Below are experts of layer 3 (counted from 0) of a mixture-of-experts language model. Rows are named router (the router's row for the expert), gate (a neuron's input weights, with its number), up (a neuron's input weights, with its number) and show model dimensions 96-191. Each number is 128 + 32 x the weight over its row's rms, rounded and kept within 0 to 255.
Before each expert's rows: a language model's description of what the expert responds to. This comes from a sample of Wikipedia text that the model never trained on.

# expert 8
It responds to: First two digits of years before 2000, such as 19 in 1969 and 18 in 1835, plus some adjectives like full, short, long.
router [ 84 133 160 196 131 184 137  93  86 142 150  81 218  99 134 100 147 123 117 129  81 166  68 129  95  84 159  82 141 127 139  76 122 103 160 107 110 196  83 138 129  92 108  81  90 126 146 101 148 110 112 160 108 186 109 106 175  99 117 138 148 111 163 152 131  96  91 147 124 121 135 102 125 108 110 163 135  88 160 156 162 129  90 114 127  95 177 144 140 135 133 110 124 160  61 104]
gate0 [117 143 153 167  61 167 151 145 119 147 124 126 225 107  77  61  98 129  84 120 158  87 103 144 120 137  81 131 151 134  94 121 106 210 128 183 111 168 127 160 131 124 141 130 116 176 116 138 104 185 171 114 161 107  76 142  98 123 127 144 111 142 111 172 135  39 123 140  88 157 170 191 133  99 129 199 152 128 158 112 123 143  58 128 108  93 142  97  90 169 126 108 116 181 126  64]
up0 [ 98 151 159 141  84 175 116 181 145  57 149  79 164 136 140 141 149 177 119 114 119 139  68 100 127 130 166 144 154 129 129 112 138 173 111  86 116 192 150 113 131  73 103 127  68 151 145 143 120  81 132 105 104 153 171 172 113 123  79 146 141  85 178  77 211 112 123 162 130 131  53 134 155 119 155 141 138 152 105  76 112  97 123  80 117 168 149 128 126  91 203 111 120  77 133 179]
gate1 [ 93  72 143 174 102 160 113 193 168 111 163 173 104 130 131 105 101 156 188 132 187 133 116  99 129 105 188 111  96 120 121 120 138 118 149 208 144 110 135 136 152 152  68 113 113 161 137 169  99 210  85 132 157 118 111 108 139  88 116 160 162  99 160 146 155 181 135 149  30 136  94 123  96  51 130 128 131 108 118 148 162 111 136 133 164  91 116 172 120 167  82 164 144 119  77 188]
up1 [146 160  29  85 126 131 106 126 167 174 133  65 112  75 112 199 131 123 105  75  69 147 110 140 115 130  96 162 107 187  81 132 110 153  89  56 155 114 196 109  70 144 119 110 160 113 163 109 110  95  96 129 123 139 204 180 133 133 103 123  58 176 111 109 182 118 154 201 166  98 167 155 144 156 109 130 159 135 161  77  89 135 111 149 129 124 109 147 124 113 147 143 110  94 185 110]
gate2 [143 156 110 157 132 146 123  93 109 155 223 177 162  73 148 134  64 125 180 137 183 146 168 102 100 122  82 108 103 123  85 114 107  92 109 139 113 172 152 112  82 125 100 109 123 122 126 179 120 131  69 186 185  98 184 139 149 190  98 134 162 143 117 171  60 129 143 141 152 130 153 155 138 159  98 128 104 104 161 111 175 130 167 119 120 114 127 142 122 137 109 135  75 146  86 133]
up2 [147 153 110 108  82  83 118 135 145 131 106  99  84 140 144 114 141 139 106 151 149 111  53  41 124  96 127 113 156 149 141  96  78 239 151 150 135 143 103 192 111 120  83 147 143 167 162 107 150 147  45 113 203 112 166 184 120 101 122 120 140  69  94 131 169  85 138 152  60 184 122 102  65 128 102 145  88 134 121 101 143 125 151 109 126 177  92  84 112 148 126  35  69 146 120 151]
gate3 [ 96 114 145  97  83 106 121 112 144 115  39 156 142 109 130 158 122 105 177  99  75 111  78 154 101 131 135  99 139 160 172 136 127 152 184 104 127 140 108  89 204 110  85 102 186 158 153 136 135 122 148 133 178 105  95  88 120 113 120 146 154  95 109 145  94 103  87 199 151 134 148 131 134 135 126 157 143 130  94 143 107 106 104 227 110 110 132 119 106  72 190 134 175 155 165  92]
up3 [151 196 139 171 127 124 111 116 121  70  44 126 137 159 102 163 115 152 155  94  98 153 123 103 137 162 131 149  78 182 103 167 123  87 186 104 126 131  89 116 117  85 122 106  72 100 148 163 131 152 166 118 130 143 153 116 140 139 135  57 138 122 115  88 140 151 140 155 183 138 161 178 180 114 139 145 142 154 112 161 143 131 150 187 151  95 174 175 123 151 152 169 145 148 167 162]
gate4 [120 126 111 109 124 119  79 144 133 191 136 163 128  87 139 144 143 120 140 168 109 105 128  63  88  62 101 172 147 172  68  58 141 154  79 101 144 144 165  96 159 146 143 143 154 173 133 152  98 130 122 126 180 192 106  90 131 109 124 121 168 146 147 151 132 173 108 181  82 120 143  87 208 125 118 166 110 115 140 121 111 136 173 128 173 135 140 127 131 143 163 127 174 106  70  78]
up4 [110 138 175 117 154 138  99  89 111  80 147 138  97  98 130 174  66 103 103  87  74 178 177 108 135 138 138 159  67 137  67 143 151  22  87 106 118 145 116  98 125  17 135 124 155  90 107 113 125 121 178 131 144  96  99 105 111 145 155 171 211 114 111 115 184 161 140 152 152 141 178  89 133 167 136 127 131  97  94 110 145 130  97 106 140 143 159 150 102 107 166 181 114 158 101  33]
gate5 [ 96 125 105 114 151 134 133 121 158 151 146 166 102 108  55  99  93 118  85 118 146 134 152 202 148 101 158 158 164 113 145  83  74 109 111  92 145 173 111 138  59  84 196 112  89 109 152 115 139  44 192  84 149 192 127 122 123 111 105 107 144 182 105 110 104  94 151 164 135 125  92  40 129  75 142 108 109  99  86 104 113  88 113 110 119 105 197 119 118 133  58 102 130  97 128 140]
up5 [151  99 176 175  68  98 139  89 113 128  86 184 184  85 141 126  92 150 175 167 140  99  96  97 156 102 138 143 139 123 166 135 104 186 137 137 129 128 103 119 188 132  99 135 114 148 146 142 114 151 109 140 152 155 172  95 129 126 132 138 129 120  55 156 135 145  86 173 105 157 118 101 165 107 129 176 128 115 154  66 171 112 118 211  83 148  98 154 130 134  63  74  88 161 156 177]
gate6 [123 129 122 116  76 188 144 127 119 127 107 119 184  75 160  67 154 136  63 122 142 157 128 117 206 124 119 147 106 116 171  81 167  99 152 119 124 130 168 117 147 139 169  85  93 185 149 181 138 107 122 137 107 108 181 127 178 155 151 156  89 144 166 161 180 121 129 152 178 133  96 162 206 173 106 156  94 155  70 131 101  82 182 101 179 154 159 112 141 112 125 172 174 165 118 120]
up6 [148  97 133  62  97 131 145 102 147 127 111 109 153 147  94  84 166 137 161 126 156 129 107 132 147 127 138 180 122 133 147 149 161 151 181 144 117 120 137 123 168 116 143  85  98 128 125 193 104 178  61 108  81 146 194 109 179  85 140 182  96 142 170  96  91 159 160 159 145 157 110 175 135 126 122 167  84 158 119 106 130 116 139 127 208 119 127 129 145 159 156 141 124 138 170 121]
gate7 [104 174 131 188 114 138 134 143 107 132 138 104 148 108  86 180 159  80  64 157  98 155 102 126 183 144 170 109 142 110 107  76 170  97 140  90 103 125 130 156 118 150 120 160 156 163 132 118 155 126 155 147 154 110 113 141 118 228 142 175 112 104  99 202 142 105 128 151 138 142 190 163 202 140 118 154 103  89 132 131 150  86 131 135  94  91 177 117 139  96  89  99 211 139 119 141]
up7 [160  92 144 131 155 146 116 102 150 126 111 145 158 153 169 130 113 135 231 101  84 123 152 143 105 154 116 135 158 155 200 188 145  60 151 159 140 120 164 148 185 141  99 142 121 119 103 158 117 118  57  94 168  97 159 121 151 113  91  89 127 176 104 139 131  97 147 101 124 159 142 108  86 162 182 194 122 164 164 166 147 178 110 118 113 195 113 161 148  86 116 145  94 173 183  81]
gate8 [118 124 120 118 155 107 135 117 150  74 149 128  86 207 180  88 133  83 179 161 125 110 190 111  96 104 120 132 116 125  65 146  86  80 187 123 105 134 164  93 148 128 129 109 117 154  88 156 134 209  85 134 125  88  46 107 122  77 144 169 156 136 161 124  93 187 142 160 111 110  87 183 157 176 130 111 147 190 158 119 146 150  85  86 135 133  79 133 148 123 122 148 169 128 163 163]
up8 [ 92 106 128 124  83 119 125 143  95 118  90  83 110 181 165  75 113  77 162 128  93 103 157 139 128  74  93  98 156 112 185 162 112 160 205 138 153 161 126 153 215 108 107  97 107 186 132 122 125 171 111 137 137  73 160 179 145  82 132 105 107 194 154 125 125 134 142 170 195 139 162 109  77 121 129 151 157 125 162  54 114 208  84 126 108  99 145 168 142 143 176 117 142 146 112 141]
gate9 [ 73 146 117 124 115 160 143  95  74 117 148 152 179 100 218 129 115 131 132 107 102 157  64 107 106 138 158 131 109 180 168 178 107 135 181 133  74 145  90  79 203 113 121 125 131 157  73 153 126 167 173 148 104 145  98 135 104 161 164 152 101 144 114 120 194 107 109 114 110 157 152 148 165  67 128 105  79 120 108 138 156 150 142 176 131 108 135 141 158  95  70  95 145 144 171 162]
up9 [135 102 145 154 129 183 126 156 214  96 148  94 116 146  61 141 144 100  91 145 144 109 166 119  72 164 127  65 129  93 152 117 101  55 116 106 172 130 113 102  65 128 129 121 149 122 164 105  84 105 103 128 149 136 129  98 157 137 113 101 143  84  86 137 122 118 129 134 130 137  91  84 133 175 134  94 141 148 132 103 138 176 102 113  75 138 144 117 150 134 157 148  98 112 163  44]
gate10 [122 119 194 141 110 107 116 124 140 105 131  80 167 171 134 113  80 147 129 113 119 135  80 131 139 114 180  90 119 135 168 124 162 174 121  88 155 153  70  99 165 103 218 121 210 143 186 103 114  97 163 162 138 114 108 165 157 139 106 155 136 143 139 138 140 143 120 113  68 102 102 179 177 125 102 153 154 137  79 133 165  95 168  95  77 133 200 134 157 151  80 100 133 156  92 162]
up10 [116 128 199 154 108 170 150 132 155  69 172  95 189 147 135 120 158 171 142  97  71 158 121 173  95 114 148 134 107  83 140 117 121 190  95 123 148 167  59  98 178 138 109 117 145  86 111 123  97 150 151 113  96 166  37 170 114 165 106 107 107 157 140 120 139  73 135 100 174 133 126 131 166 194 133 122  71 125 103 180  95 128  73 127 118 123 161 130 145 108 109 175 144 154 142 154]
gate11 [131 106  62 117 135 184 175 104 108 151 121 109  98 162 146 206 110 152 122 136 113 108 112 104  89 130 159 159  99 136 130 124 172 114 118 149 198 175 104 130 193 168 173 110 170 160 123 154 117 204  72 155 159 149 132 121 111  97 145 165  97 142 113  86 186 173 121 153  91 116 157 114 169  98 111 110 169 174 129 179 138 174 182 146 177 121 107 137 125 153  94  92  86 151 140 135]
up11 [115  87 142  57 137  64 104  72 164 155 157 120 132 212 146 146  88 120 154 110 149  95 130  89 132  86 123 137 162 145 178 122 142 189 144 164 130 143 151  69 127 105 141 142  64 133 101 101 128 185  98  98 153 109 105 103 141  97 143 138 134 114 144 153  84 196 120 113  90 174  91 179 111 107 141 132 179 154 130 126 111 105 160 161  78 133 117 109 132 149  85  91 179 116 107 177]
gate12 [114  86 147  99 135 113 104 132 192 150 101 137 183 143 188 110 145 107 141 106 130 123 108 158 151  97 122  69 129 128 134 114 106 122 163  97  97 157 140 193  85 127 106 107 140  86 109 166 110 187 142 153 134 133 132 164 144  92 132 109 139  93 139 138 105 100 122 145 153 107 115 211 109 140  89 184 132 147 141 157 111 116  77 127 100 182 103 156 125 153 133 102 132 118  75  94]
up12 [150 105 128 144 133  74 140 210 129 173 109 134 128 178 101 129 107 152 136 139 151  88 160 101 153 135  75 128 135 126 129 122 114 129  63 174  65 154 142 150 126 160 109  98 106 147  83 138  76 203  48 123 174 115 199 134 125 123 145 111  99 181 130 120 194 118 140  58 158  93  94  90 172  57 160 170 131  68 111 139 105 134 138  99 121 133 107 122 121 125 121 132 196 142 121 100]
gate13 [107  83  87  99 181 192 143 175 126  57 120 142 115 150 157  83  73  95  92 103 178 167 206 172 138 161 114 134 157 144 112 116 113  77 128 169 165 119 135 118 150 113  85 159 166 122 133 127 101 103 104 131 124 152 120  83 109  87 102 124 151 135 111  87  92 100 154  91 159 151 109  78 137 114 133 101 187 117 178 103  48 151  99 119 134  71  81 137 121 114 233 144 156  97 149 119]
up13 [127 105  74 156  68 130  86 116 162  91 104 107 144  61 132 163 106  97 113 130 121 115 130 125 196 122 116 130 141  92 222  99  97 147 108 156 141 164 126 109 107 147 125 131  88 169 183 132 168 156 117 126 149 172 162 164 119 116 110  82 132 117 152 160 121 120 130 175 142 158 175 172 104  55 143 174 148  87 113  92 158  91 107  99  68 152  78 121 129 117 138  66 129 133  75 140]
gate14 [121 114  91 107 168 132 187 121 145 119  72 143 112 138 105 159 145 207 129 114 134 135 101 105 119 147 175 184 129 110 163  96  87 170 129 114 121 125  77 101 172 106 119 126 166  76 170 127 130 105 122 155 130 195 180 141 112  97 136 115 130 134 165 151 121  63 172 138 154 126 151 137 121 150 133 102  74 163 110 110 167  82  78 120 109  86 192 119 115 122 182  58 139 103 150 188]
up14 [163 152  70 112  68 149 102 114 120  73 107 105 139 112  72 164  78 130 134 111 105 108 120 155 111 129 116 116 142 127  91 157  60 102 157  90 171 136 201 144 160 143  65 106 145 146  65 120  92 166 161  78 133 140 133 132 115 149 136 137 184 210 109 114 106  99  98 180 111 108 122 108 135 161 162 139 110 163 181  80 100 188 113 166 124 105  51  94 128 110 168 159  89  90 101  61]
gate15 [141 130  98 131 154 163 105 122 106 134 164  94  96 107  89 120  92 109  66 184 159 150 156 147  42 142 203 119 133 144 129  89 118  98 127 138 159 137 106  61 101 118 117 106 147  98 111 153 108  96 112 184 155 139 109 113 137 162 117 167 125 170 128  80 122 119 105 112 142 105  95  60 110  65 116 136 116 137 148 164  45 135 126 125 104  74 188 175 126  98 153 148 175 115 126 135]
up15 [134 138 127  99 131  77 122  88 152 144  80 140 108 136 115 114 123 108 112 131 129  79 119 105 117 100 111 100 163 141 151 132 140  85 101 117 121  96 138 129 135 108  73 124 188 143  89 140 184 115 108 113 180 126 124 155 126 212 123 122 108 134 129 155  94 142 102  71 102 162 176 145 119 203 128  55 117 111 123 144  94 133  91 116  70 148 161 123 110 168 125 127  96 107 167 160]
gate16 [ 95 124 212 134 113 107 133 124 104 132 156 147 203 118 111  64 172 149 164 125 157 135 152 175 161 146 139 175 174 126 184 124 159 162 153 137 155 135 127  74 164  99 147 134  25 133 135 131 164  84 127  91  74  90 113 129 151 109 112 150 143 114 126 116 139  95  77 139 166 131 100 161 125 143 110  92  81  95 129 100 183 115 115 146 164 139 210  89 117 108 170 119 134 142 118  91]
up16 [ 49 152 171 125  62 125 106 149 107 130 115 129 167 112 107 103 123 116 120 100 116 179 110 113  95 158 138 110 138 104 165  59 142 152  89 102 121 124  62 108 120  88 182 148  56  96 144 138 169 116 153  82 116  90 145 115 133 139 146 134 130 107 146 113 173 115 116 196 182  64 136 105  50  74  88  87 130 124 129 113 147 103 115 162 137  81 172 127  95 122 136  94  90 153  94 203]
gate17 [110 132 157 159 106 139 149 127  38 205 170  39 161 191 171 134 123 192 145 136 149 143  98 113 160  82  83 164 108 141  99  97 196 132  87 157 137 159  78  74 161 127 160 117 152 124 117 190 119 117  93 173 111  83  84 174 127 136 115 125 113 143 181 158 170 120 104 100 132 120 155 142 203 120  68 131  95  77 119 135 135 112 140 115 154 138 133 139 138  62 104 114 129 154 118 124]
up17 [152 190 105  60 154 140  95 114 124 118 104 129  86  81 136  99 138 142 145  84 179 103 106 102 130 110  70 134 120 128 170 152 146 113 127 173 136  91 161 104 131 148 153 134 177 141 147 129 134 151 127 146 158 127 123 130 131 192 128 167  94 136 112 205 168 166  93 148 133 112 104 127 172 157   5 176 134 128 183 153  75 125 114 107 128  95 154 115 159 120 125 103 104  85 105 101]
gate18 [149  53 136 114 148 155 132 116 116 125 179 197 138 179 137  93 153 125 172 120 119 100 118 150 118  82 106 123 104 179 165 172  69 135  93 144 154 138  83 192 133 100 116 114  90 157 156 127  97 143 113 141  89  82 210 124 116 103 141 156 108  65  71 103 102  95 110  92 138  93  93 150  92 154 138 154 130 105 133 115 152 188  32 124 104 158 128 132 150 148 143 124 106 168  94 138]
up18 [175 134  99 109 112  89 114  97 132  81 100  51 118  53 101 169 115 124 155 157 109  83 100  85 151 112 137 105 158 119 162  86 166 174 119  94 114 112 162 128 156 106 115  93 154 183 136 147 172 145 144 131 165 193 114 134 149 119 116 149 124 195 152 131 131 145 126 150 120 212 120 115 163  71 117 149  85 161 154  60 107  82 160 148  75 114 113 120 112 126 165 148 134 101 178  88]
gate19 [119 153  80 138 139 173 109 102  89 123 111 130 129 177  97 203 135 122  74 115 108 137 175 173  91 167 129  55 124 131 112 108  72 163 162  98 114 187  79  88 136 122 190 115 128 172  89 115 166 157 143 131 108 125 158  91 152 157 143 119 140 161 105 168 118  83 110 137 161 133 131 126 130  73 145 121  98 117 100 110  77  80 150  95 151 117 159 115  91  81 141 171 176 121 140 113]
up19 [136 123 145 143 105 171 170 123 141 112  78 181 207  73 137 152 134  77 150 136 122  91 101 115 127 152 175 137 116  65 109  95 204  83 116 155 138 107 167 122 153 150 119 125  79 135 144 129  75 116  91 131 111 170  90 142 116 161  88 100 105 183 130 155 100 101 102 115 124 141 179 191 174  98 137 130 134 134 128  80 166 162 160 168 161 142  80 126 166  87 115 139 112 142 188 142]
gate20 [144 150  93 131 107 177 147  92  86  81  80  80 179 105  80 169 113 121 163 126  83 128 140 143 135 174 120  94 191  93 119 128 145 129 149 160  62 147 120 109 152 155 166 119 151  55 143 167 115 165 162 113 169 121 143 111 134 156 124 138 108 131 121 118 124  95 106 122 102 138 157  72 121 187 130 105  55 183 174 123 138 125 146 156 141  66 140 159 151  87 146 145 198 149 172 146]
up20 [139  88 120 100 139  98 126  80 154 175 105 134 118 179 176 141 130 165 141 148 108 142  91  89 157 128 137 157 118 138  75 131 137 117 103 119 155 138 113 114 194 176 115 114 123 142  77 141  90 171 137 129 159  74 100 151 134 159 110 166 149 147 162 153 187 219 157 122 108 149 164 133  98 101 166 169 190 147 195 171 131 137 127 171 123 107  51 112  97 151  66 129 135 145 102 118]
gate21 [119 130  71  60 121 118 129 150  74 208 148  99 212 131 165 195 136 110 102  90 105 141  94  99 134 154  82 121 115  94 102 159  93 154  73 146  94 136  95 103 149 164 123 129 118 136 120 167 143 167  99 140 132  83 150 139 123 105 113 143  81 139 161 106 147 119 126 107 180 121 127 127 158 150  90 181 141  35 117 149 104 144 171 156 176 127 105 102 101 150  48 111 141 109 130 133]
up21 [155 169 132 140 131 112 122  69  77 107 113 184 174 106 125 158 119 107 129 193 152 101 151 130 133  66 141 134 159 152 147 130 112 166 144 115 173 156 116 144 124 119 157 138  96 121 122 146 147 139 139 101 101 102 112 130 115 151  75  92 139  74 100 137 119 166 111 169 138 169 145 198 181 147 149  93 214 158 143 148 150 182 148 154 154 103 148 122 137 138 122 156  62 112 137 165]
gate22 [151  31  88  79  74 159 113 151 125  97  96  88 163 176 151 161 198 186 134 140 128 128 131 129 116  85  69 132 171 174  89 127 119 122 181 136 153 169 151 141 194 146 115  97  64 115 121 101  84 181  94 127 140 102  98 179 158  91 127 121 144 205 110 125 147 139 116 146 125 103 114 124 126 144 136 180 157 134 111  40 131 172  90  82 120 155 125 104 136 135 172 165 119 139 115 141]
up22 [151  51  82 142  89 103  81 144 122 117  69 132 171   0 137 128 140 135 184 122 130 153 151 117 173 168  91 157 140  95 119 114 103 139 180 120  84 113 101 122 175 166 144 118 105 139 138  97 115 115  92 133 156 201  83 182 128  37 153  92 124 145 132 120 166  68 148 130 143 128  97 143 127 122 137 205 168 119 163 125 162 138 134 179 126 171 117 149 149 112 123 116 169 114 174 128]
gate23 [131  72 222  83 138 154 139 146 123 136 117 152 156 209 102  71 145 120 199 159 113 168 117 128 152  97 161 137 112 123 114  57 133 120 134 126 154 111 144 156 190  89  59 119 180  68 119 103 143 125 146 163 120 195 155 124 126 121 130 120 118 127 129 131  56 158 112 115  82 112 146 131 108 173 109 139 147 131  95 196 133 121  51 125 143 157 100 192 100 123 123  91 171 163  62 173]
up23 [117 165  90 125 118 227 144 117  75 142 159  74 182 101 163 162 151 115 119 112 104 197 117 121 139 117  97  97 109  65 141  92 123 114  86 126 124 151 129  51 137 115 197 137 130  74 156 111  96 113 141 123 105 162  92 165 128 173 107 118 124 171 109 171 126  94 129 124 114 111 181 142 100 157 127 117 131  96 148  66 162 152 163 112  85 120  74 127 125 148  76 154 144 135 203 112]
gate24 [122  89 186 135 133 159  75 128 123 118 221 151 136 221 164 117 169  75 155 152 164 132 139 146  86 160 160 140 135 150  93 136 123  94 152 141 173 159 123 137 103 142  99 113 123 115 116 117 145 134  93  93 135  70 117 146 112  98 128  99 131  60 143 130 129 104 135 126 158 110 127 197 121 149  95 155 121 110 148 126 100 149 163  57 139  93 155 113 157 135 168  79 145 137 129 148]
up24 [143  80 104 124 125 135 161  88 117  74  94 156 127 149 138 170 169 149 143 138 166 152  90  86 128  45  98 117 165  89 150 116 152 125 109 127  90  80 107 128 151 116  71 147 120 100  50 130 137 133 141 100 105 187 153 105  96 106 142  77 122 120 162 153 158  75 122 146 146 139 135 117  91 126 142 200 129 118 170 114 102 125 125 191 107 108 157 164 114  76 124 112 134 126 159 155]
gate25 [156 125 116 108 132 135 230  94 107  88 106 139  77 116  98 157 145 103 152 151 128 181 161  83 131  96 144  68 170 124  94 118  79 155 157 109  95 191 143  94 138 125 146 122 101 136  95 121 143 174  93  74 140 167 141 130 145 178 118 106  84 175  71  83 107 101 126 149 105 150 127  72  90 172 114 171 101 134 145 113 110 114 137  81 114 101 150 156 145  96 178 150 120 130 151 108]
up25 [123 106 103 138 136 146 124 149 149 149  91  82 137  76 112 135 115 109 139 121 103 139 115  67 109 149 133 118 102 110 123 113 123 127 116 106  60  97 118  49 144 156 160 143  64  72 110 134 122 137 159 131 173 125 115 107 126  92 109 152 110  90 160  88 152 135 123 104 163 115 153 139 111 165 129 165  93  95 112 190 108 121 154 119 162  96  73 132 120 130 115 157 146 102 156  89]
gate26 [137 101 133 145 171 127 130 111 156 167 144 120 181 126 113 164 157 157 162 136 109 158 144 217  79 130 116 162 125 125 120 130 142 102  64 136  75 121 143  93 150  86 155 139 133 129 146 142 105  85 144  79 116 126 109  86 144 124  99 159 150 193 156  85 119 111 115 148 121  93  73 125 161 118 135  79 159 127  95 146 118  81 150  98 191 196 157 133 160 156 109 141 162 126 132  90]
up26 [ 92 173 115 130 157 166 104 180  84 119 109 170 175 129 133 135 190  89 137 155  96 132 148 155 139 150 153 118  95 101 103 117  85 109 133 115 136  86 126 186  83 117 155 120 102 132 130  86 171 106 118 141 151 154 159 123 131 131 103 161 141  50 129 126 165 130  92 175 141  91 185 138 117 101 145  67 147 132  99 141 189 119  86 142 151 111 187 140 100 130 113 130 162 142 111 164]
gate27 [149 166 146 144 165 126 134  80  89 127 174  70 109 134 139 173  92 142 148 144 151 107 141 101 139 157  59  99 159 162  96 123 124 161 100 155 141 114 165 139  64  78 142 136 129 154 109 151 127  94 135  94 139 123 113  76 140 117 118 144  72 164 112 106 142  65 198 175 117 126 131 129 132 118 127 138 129  73 140 187 135 195 202 130 107 103 177 144 142 162 123 159 123 159  96 114]
up27 [107 100 178 148 141 153 109 146  83 111 119 123  91 111 146 133  62 112 167 113 102 109 135 127 146 120 138 136  92 153 151 143  81 134 175 137  77 136  85 116 112 154 129 132 119  82 120  91  84 144 191 157 165 148 142 131 122  69 148 122 138  63 102 118  76 131 129  76 168  46 119  91  85 170 118 139  25 139  81 109 143 101  53 110 166  66 127 133 145 114 128 111 101 150 112 122]
gate28 [ 88 141 125 160 139 145 178 140  99 166 147  92 143  93 182 166 156 202  83 113 156 152 136  99 102   0 164 157 142 108 189 142 131 188 151 122 131 159 155 123 135 161  88 133 118 120 152 149 132 115 112 141 157 164 165 147 132  99 124 151 173 147 119 176 171 131 120 150 127 139 154 130 123 106 105  77 161 112 151  79 114 149  73 183 120 120 139 122 128 152 178  80 119 132  81 119]
up28 [130 188 105 121 160 158 111  82 127 154  87 194 142  90 121 124 103 117 137 103 175  65 145 162 175 104 145 171 145 139  97  80 138 126 141 138  92 174 176 125 137 100 139 114  43 155  98 148 145 156 151  99 170 140 205 133 148 157 136  90 115 155 123  52  82 191 116  86  79 138 103  98 128 191 134 160 121 136  26 109 132  29 145 134 135 106 184 157 124 143  84 119 107 136 116 157]
gate29 [115 128 159  99 154 166 185  89 167  91 121 127 133 145 102 127  89 108  98  95 104 200 123 101 142 161 148  75 158 171 126 157 119 142 159 139 121 167 146  99 104 131 143 137  96 141  72 131 194 163 203 145 142 109 156 125 124  94 104 167 103 127 140  76 208 111 114 119 159 171 139 113 117 100 105 176 131 104 166 125 108 116 133 135 205  90 184 113 131 115 133 202 119 140 120  72]
up29 [131 122 179 137 131 152 136  51 110 119 166 114 116 135 115 194 115 207 106 106 141 152 133  51 100  90 132 124 139 135 202 110 108  97  76 142 135  96  87  98  82 157 112 111 138  97 158 163 124 119 192 135 118 132 135  87 105  71 152 119 101 139 169 133 151  93 109 144 124  95 103  78 133 143 110 104 124 107 180 140 117 108  93 124  91 117 134 129 154 129  99  93 132 132 130 109]
gate30 [119 134 139 105 108 146 163 137 129 141 139 170 163  76 160  65  79 102 145 127 177 112  57 147 176 122 120  73 102 131 147 169 122 136 138 190 149 166 123 159 144 167  90 116 174 144 104 113 138 129 131 148 163 194  78 117  81 109 116 186 123 132 134 143 108 107 125 127  92  99 141 117 175  89 123  89 137 122 143  59  81 130 108 111 182 167 138 117  85 118 120 142 167 180  95 161]
up30 [165 173  74 149  79 129 149 212 131 176 158 162 132  70 141  32 114 165 152 151 123 135  95 152  98 151  85 190 182 162 129 140 125 129 197  95 121 105 130 156 120 130 110 148 137 100 111 123  59  82 166 122  73 121  96 155 124 122 147 167 112 174 162 151  94  91 141 133 140 116 153  92 101 102 125  74  92 114 147  54  90 141 131 109 161 156  93 135 131 135 177 157 141 145 170 189]
gate31 [137 142 127  98 111 118 163 101 143 169 143 146 118 147 165 147 113 144 183  74 105 103 150 132 154 152  97  96 127  97 141 122 113 127 165 110 134  77 123  62  96  91 165 107  68 156 123 168  85 160  69 131 129 115 166 152 124 147 116 126 101 104 139 162 124 160 182  67  96 185  76 224  87 120 122  98 123 186 134 130 182  90 106 126 170 182 182  82 151 103 126 121 153 138 159 155]
up31 [119 148  74 156 130 180  81  89 109 116 112 153 119  67 148 133 178 150  94 102  91 160 138 149 101 135 133 148 134 125 162 125 164 134 122 121 160 127 134 130 115  89 117 180 145 127 156 118 101 188  69 132 145 107  93 125 127  91 113  99 122 171 128  91  96  62 133 140 137 196 101  78 150 141 155 113 150 102 122  54 160 157 123 154 144 151  76 145 126 119 131 159 121 187 191 120]
gate32 [106 171 106 151 108 123 108 109  94 122 120 104 157  32 183 113  82 140 161 147 151  89  87 120 213 101 183 141 161  98 175 100 101 168  88 146  49 158  90 142 136 171 196 136 145 181 169 161 119 156 166  79 117 168 166 114 115 123 110 123 119 143 119 139 123 124 154 162 142 135  95  91 139  64  96 156 169 110  83  86 104 104 125 112 166 129 114 120 158 181 114  70  94 134 128 123]
up32 [155 124  96 100  77 130 102 141 182  67 100 155  89 115  46  74 137 106 127 156 143  93 173 158 124 146  68 155 140 126 128 153 154 119 128 133 124  97  86 156 105 172 144 100  99 138 122 186  92 129  93 102 106 134 101 119 154 139 136 114 145 143 139 115  65 115 176 138 137 160  84 170 140 153 154 147  73 145  90 151 100 186 136 124 149 126 132 119 180 137 125 175 118  87  60 170]
gate33 [108  93 178 144 181  89 111  94 134 156 142 118 154 113 105 131 156 102  95 104 116 134 155 134 133 209 120 168 106 139 130 138 145 106 147 146  85 125 165 130  82 118  73 156 108 101 165 146 149  76 133 143 147 228 126 112  97 100 159 121 123 113 184  77  98  75 177 124 153 113 125  67 128 115 161  89 128 126 128 129 155 115  69 119 226 127 210 175 140 125 166 152  76 135 163 137]
up33 [152  93 101 150 161  99 119 131 130 184 100 201 101 218 139  94  96 158 127 128 142 120 147 139  98  88 125 163  74 159 108 160 161  82 101 127 122 137 160 170 120 154  82 123 203 159 106 143  88 103 139 179 109 132 124 122 117  78 153 171 215 178 164 114 180 114 116  85  53 126 119 149 131 138 137  99 155 165 140 151 167 155 126 120 112 139 137 131 124 148  66 159 137 165 121 130]
gate34 [119 133 104  66 114 150 137 122 131 116 142  65 133 126 128 121 102 159 116 110  75 188  66 117  63 157 152 114 121 147 147 141 122  84 104 146 147 143 145  84 211  83  85 143 153 131 126  93 148 144 135 125 106 101  86 130 159  61 146 109 145 157 171 129 127 107 139 164 101 148 112 185  89 127  67 120 131 127 163 151 131 120 109 129 178 173 115 123  95 105  57 138 221 167 135  93]
up34 [149  91 125 135  98 112 120 138 128  66 142 166 178  96 128 149 162 151  91  89 116 130 155 125 115  67 105 168 134 179 105 115 144 143 136 149  80 128 140  95 166 129 137 115  79 210  97 144 105  74 105 159 163 177  89 136 128  97 139 143 181 154 151 108 144  83 102 148 132 179  89  75 142 160 126 151 141 135 130 133 120 138  59 115 202 174 149 147 144 126 130 203  96 126 112  83]
gate35 [133  84 141 137 145 138 170 157 187 134 122 180  83 124 122 133 121 133 102 117 102 204 104 151 169 120 166 125 123 108 179 152 177 158 122 137 140 151  91 170 143 132  91 100 187 160 139 112 167 171 150 186 131 118 119 143 141  93 116 153 167 159 140 113 155  64  65 158 152 119 129 113 156 114 118 109 144 133  73 107  96 121  48  98 189 129  82 161 127 128 115 127 153 140  45 153]
up35 [102 129 104 126 110 158 115  89  99  96 111 125 118 121 126 130  89 112 136 107 129  62 160 152 142 151  55 124 140  92 117 106 144  87 103 118 183 123 108  91 129 110 131 142 174 142 159 130  57 108 125 144  45  84 121 125 129 153 171  96 157  44 129 161 165 151 108 112 160 131 122 108 157  99 139  66 112 102  86 120 135 159 159 142 143 124  83 128 137  98 123  72 129 166 119 120]